python train.py --experts_per_token=2 --balance_loss=0.0184 --balance_bias=false --router_z_loss=0.001 --groups_per_token=3 --init_std_router=0.0175 --norm_eps=1e-05 --lr=0.00889 --beta1=0.93 --train_tokens=445400000
Below are experts of layer 4 (counted from 0) of a mixture-of-experts language model. Rows are named gate (a neuron's input weights, with its number), up (a neuron's input weights, with its number), down (a neuron's output weights, with its number) and show model dimensions 0-127. Each number is 128 + 24 x the weight over its row's rms, rounded and kept within 0 to 255. Numbers have three digits each.
Before each expert's rows: a language model's description of what the expert responds to. This comes from a sample of Wikipedia text that the model never trained on.

# expert 53
What it handles: Standalone space tokens inside running sentences before a following word, such as "on the ship", "was scheduled", "within a few".
gate7:157116158132174123133121163104136152142128125086118129111091104075125136078103102143083148128109110123124124129162140143119138113142099129111109147136112161128172114151122106094148144115138143098144141095093144148154117145149143126128164135134185077115158103140138074139077136139171117152099194128151137126087146134102146119145111118149112123126154120153119144181104131088119104112122
up7:134130126129147165128101137136120131112128171189115150107109144179140152131132081085144068093156125189138144145183141119137154111100115127084159140152141125148140116179107105139129115118107123130148153133152137108158125110077133114099144127135114141139137146118170157125126129109126151149125134136124103137149146100066131142102111090150116111093157185115103139136098137168144132105133
down7:106091121097165124162131157087142139128154129127161109128145124095130122090114140157104133176112156152198134109164146160144140100114125133119110150148171105080096139118132152095095154110148117124115086089096130104135118145162145119177139104098110157103087123155145122101171121098123126152137116123134099144159111152107146135157086133156081129122113100135104140119129138158127124141165

# expert 2
What it handles: Line breaks and the first word of headings or infobox fields after == or a line break, such as Career, History, See also, Species.
gate3:122101099149121118145159140111130109153183175109122134145106097126091127129126152131125118159142153120131104101140139136128126118128143085170128115124145144160064125133143102114120122122141138132103124143146140110109169109143132150088113123145085121153091127129140137144122190125136150118137113051105150124097141126094098054130086108146143148142158123130097103074104104101093114099128
up3:141113122125096126089134183134145172183117097162127120131153149155086103154112131184172100174165153130143100103146119111135138116133151157156148175088123116117148125110105108139132096147124165168150133117135151152166137120103153108154128129089122092109133084149159153137073134125145116141113162142143124122128132151119110154166112125118120136103137108118146131153143123140112148062118
down3:146117142157151119141116093091152125122125170088132113143191098144113106151124126122164108102096151142128151123144132124122125111151150131129147130146148142197125115140158120115108123126123128115082116188141142152069088135111122132107126142125085151129160138099162158104117170073150132126109155121180160106109147148155150140107108124125116163093066115111140124113105139142139152120152

# expert 22
What it handles: Prepositions, conjunctions and word-initial prefixes in running prose, e.g. in, as, that, de-pletion, sub, con; also Devanagari byte pieces.
gate4:127143127133135145162105103118145143104167106136149125153159125123105153127160095129145099130116152109106134114175132143069114131121151090161107128117160152140129123163097161166147092108149125117144101140095142123154149111143128087102136145124156131119149118111134110121077159162118105152142086118083166129130115188149121104097145115142176136119094066132096121126116159103154109090157
up4:129119047109128109080101109087127113137119103126189126161156098162121101113114128128138159110126133170147129134118123119134121155178105156101183141183156133096138129113090133150134120154094122109120168131161091126147119102104166118117123104150096103116117123154124150105114173102113138151133095111122126102095115124131125172123134169135117128102165140143099122115151135167121148112137
down4:114145113101102123100091091109125141125095142154118096147178130122099129121150117151133092135109121127124151131150138162119145123097120081119128136115107156155153142104143165142151105152126158084101153125152164134130159128083123083119173106108116122148127083135142119135105108138134117158089074114079153097127102170147147127169114154148099128075120180129155130124092101131157136106127

# expert 52
What it handles: Plural and word-final s endings, e.g. weeks, ranks, cities, -ers, -ies; also s pieces inside words like spon-s-ored.
gate7:105122114108118147163089120135108102147091104151106131131154097105099116134144115168154160153120113103133125137107119141118115176089096131142104123144121152116125133120112150118155139150119082092174107119128151133116103171139184156115069163151112142133114129150081130132121147097116130129183159132130159167123109141085135138190147148137099131144104125163062111156147116128124118128136
up7:137116125147115120149165138117130121134129101126098126135081136184119124152169147104089081114129132155146144139157143096085073113118088110114136137087120122099151145129102140148105136133096143154127115117157174155091122112161126139137116168146079148140091120125169158146126107134105191121092131131122146070129159150086126119103106129143111098132162164117165114103122141131108117146124
down7:104106118125132105115156114179128104104159170096104135110166116113124149132098110115122132146097134117102146147107120125146142129131135178151178134157128095185069145185150174156125151119109125162103132078096133116155169143132096116162130145120144157104128165112115157164124083166126087155109136150113116123114089107143118131118132147102112150114118108103109130121105143104140097149127

# expert 41
What it handles: Opening letter or syllable of a capitalized or Latin-like word, especially taxonomy entries like Kingdom: P-seudomonad and words like Ca-tholic, Ma-jor.
gate5:142143131085113158176091118084084118168132125107126165110161115162162113145129162172159112143105121098178083102160152138129127074108094121115114157101096124137128118122105126135097116135139149124158108113093113158145126124114117146105144146111084121106109139109170097164122131119131134134155115094152099129108130108134096144137150106141109138125146115155141122162085195145160136134110
up5:085139109133098158095122138125176130132139130135154086181133126118154135102162130134164161179073151112123108131107104122097133118105177131108123151125155150104107133125164149130120134118144103144137127150134150158133091129149136084116128121090144145089112125099179149092105131141149106125141124105124086183160141120127093149111100126103143082120126153151144107202138122122130122112141
down5:105112141144108104128137170131127197131097093155107097122106129132131129126096101074123088120139148107109135129143088142119150136149140144138098138110118118148109103118111152100199139116110125121134137110134106071132177132109139106114106146150133149112134111144151149131118175140140148127125145159153161138125150139127175127083124091083105125094125114114161084148171160111165172152110

# expert 19
What it handles: The preposition to, plus of, by, into, until, and range or score dashes, e.g. 18 to 24, early to mid, 25–14.
gate7:140117121156196083145111101119128087124082093154135130160137081118091135136114147165144114147162126139144098192130151155106179114149167135150122147157100136093130137101154157137123133089137123110125150176141114088096183133134143168133093139162122157111145121097113125125126146162107087111144118124118137139116142124095103162140122104133146122154118143113116120129108138102147140107090
up7:129099112132134131131126094128160149140104159120166146068115102093123157151136125177169084115098113099122132090114136139115163135154114102143096166151131101177100103096137119167164136120144152138160124130109142119142117117141094180144111115145149100105127083115096110090145148178125155141145101111116142129144120135148115144107073131128145086168141117145140118112118160119096112095097
down7:105108161126177191160100115116152090188107137165136110142116136148136126134128112094128118124128155055135161147109111152108107129096118102127108123068108144155099110169109135113120147125111096120158116129160131101083134114142112124144121136154110153144144123084110165125111140180136158121149127141139146090136129109110147128151063128154139112111110095111123112133140137131083147156136

# expert 15
What it handles: Single capital letters or short pieces opening a name or code, such as X in Xazar, CN XII and Asian All-star XI, A in Aviv; also spaces and table numbers.
gate1:148147136148107130136101169174120139100175106063174134121138142130143128089147111124125112122127145109126158132134147115122131141129139158154103117116141142141117199113131151134113124081166134091140130135119125179148164102113167149134139176110140123156075124118196096084106145149131094136117112131131120095098096113158096148115090142143135156134142126129117141139135171106129139132088
up1:140133129131165119115092151135103077087116091110146112126115114115128112178089129098135122095096092101090099111139126117151146149123126119111123150143155130122167124175109106142126138170165123143142135105153149100122093104138122176151112090074152136143127146132127112119118162161124118109163122129110122113129148077172119094157123175109123132147113096147138155102136124168154123197131
down1:106150116146113117102157107123099105166142114087120113142127086140108128126137125140116124151116119132179125113152151114099161097096125098128103100072126137183143161142112102135141115102102180154097175186131129154103128130120098119165132092093131092124166113096149105145109131141077120101123094135138151113131120126110165097109135144127149136140138149135110151135119169162182153147100

# expert 59
What it handles: Line breaks and first letters of infobox or taxonomy field labels, such as Founded:, Family:, Binomial name:, Official language.
gate4:160118143113107132104103150148155079131126106124161143121153069140174092113145126135089096143119147165149140134148136137130158095150118097095141111155173145114130126111122129153133097140157123157118143126177154114127150120109139058121116140169125079194143140098153133164162160113126143144107119099170126128136141107119142175128117143111124136101125092160159109148118109156148107136142
up4:133146157097177111144132143108123127108138119096161107172154113122114148136100124113117133119080100115158130140122100124164142174181101155089108130109136091114144149139128160087113151156150081142102143130119123169137115134122134111168114131127171132126154119085101154108140107145131130142163162162165133158088131126091184147144109156145111115122114115095134137083137090106110093162127
down4:099122108134122135153144148126134078153139089143161114153087150144144118157131146150141151124125092133119119121103106096123176129084095135134131098130107114087184150099144129107092159136141132114118144097155173098165108093118141096147101153124154135142103113119096119122120138108144097125124135143172094131103133172156168121145127137112082106075169089131138090127126098114147134137082

# expert 13
What it handles: Prepositions of place and time, mostly in, also at, on, from, during, e.g. served in, In addition, Upon examining.
gate3:146149057124119116112120121120130076155082091120127145167144121133148163146122121136120143139153128130151112129087163101154089158160114151136073196120129120168088125155197116126137127127149141138136151128132127162104130117137101176156149063137117140113132120155116145120145112120118130154108138150150152137087154135130139128159118109152101154102091142111113090116154121131127131140155
up3:137116111090115105143155139099156136122122164164138076081165125127128127162101148136082166116138170118091126122132149117130069106108137142083167153132131163113154090126093131124169137119123117089120122117124093107139095144131114131166149125128113096162107112120145127118119092122161112132168167132128136103147127095083106092157131131103125175101120144108122128090152154131168110149160
down3:112153116151144113114114100153121085115141125128152138074130120109159092107127120106144096123158098148122140150117096086137136123142119131153054125130097145119114136120105136136113126127093106158152115074149148152094129140112140102083151129121132112132140134127128139116126146118154125113112114092139082175125133127153087149178185097124157165106117165112106103099135137113129055122089

# expert 11
What it handles: Bare space tokens, line breaks and articles like a, was, were in running prose and table cells, e.g. "and then", "fighting a decision".
gate8:079138125135182119190144114107125170125111138151149114089143138122175080108102119149152133141132108081109127136117138085128087126132165158105083114122152141147118156147142128164128134141156140111159134136098117090117143109133156137100160146155185113122178138152124110141115096120096104115143147138122107126155161116133101109141151150169155122104140160117090089100130137150149093123110
up8:086161119136127115135115132116142152141132122134137181145112148121132077129124137176112112094116134134088167163123147160115117156139115127138108093165168112134126120122112121129047105154139105183159124106142116132127137089128149145096118176133168134158098121148097133120142158092137172119121152150126101152136137124096091171090122172133122096123119175146151112143153124155121101125117
down8:109156153141177132121144144141159154146142133098101166163155115111152128150113117175158112163089144170167142081146150097138145114109136111132083127147123150107128113113140156135159090146121136134150111153106145134142142128124196125109120157124119141095119142142158135143115116141090140070155123142136135084105061176089128122116158127161143144132115143112114126145086117145136115155094

# expert 6
What it handles: Short word pieces right after a capital initial in proper names or words, such as Z-ur-ich, Bo-ur-nemouth, D-ur-ing, M-un-icipality.
gate8:136094167074137149110143121114102157160133128113140092133158123155136101067144111156111113136132130108132113130132112096127136099105125122115168126135128085091168110115127130138126157123104139127105146088151145124161125165134123125147157165148097097144120100130101073115105108166150105155094146130139097146115172167107114156168126121117058127148121104117145100082169117132108139159134
up8:145137125121150165130138101136125165145112156123153114134165112113150067125123150110142138106151087172097101128111168128148140144129122145140126149133107119151121150075112144116121171178121161117083135123139170107181118121121129111152172115126112150161165178102145130110155148132134090116118104116122142119134099114123115120164135101124143138131114122133106146142132162196114076076088
down8:080144132134109128163067092092111158166078114100118146128139081087111104205145136113158147143122135129100126064104119128122112127157092177162157131145136161124101102151119130071130152148130138113141127156123097122097088135148108139115119123125152120154117149102123124084118145112120116125133114090127097105123118178131125120111121087130109141126141121098155115152126128128141150144134

# expert 14
What it handles: Bare space tokens and table pipes in code, tables and foreign or accented text, plus scattered pieces like Japanese, both, women.
gate0:134157119120138148117121127170115158104149117126170105090114096153102127168128154162131175095135141150141162147148134109163105141134101113100151124129148111093120125141170078149116102095155116108109149086133099170131127149134102118120176138153148073112119164159112087163122131149118128095122148095135101173157140158138130090099126099131146138120138148173134147084112150139138102131098
up0:130120105120151123163131135144135155126148149110141178182127100105135149080110112080088138124125148140166093118097126156079178106129140150133108135106111139126090115149102124100149155137100120127181163074124123102129142140142104157085149126142138154127167123123130099161092165106101140085150094147125121120118119143145156137126121138147115080103153108144108138129090102124099109161100
down0:093074130087167155096115103117126138164143114123156127099128156126133126103119099173075130103153119138163089115096120138165143144141121119124126158126118132148123111151142114127162108112102092110137114133103122120091120152130112140131120140142131173123124167121103137211129106148102180151149123134112155103065124153158096103108132137124142120093122142164150127122085154116154104165134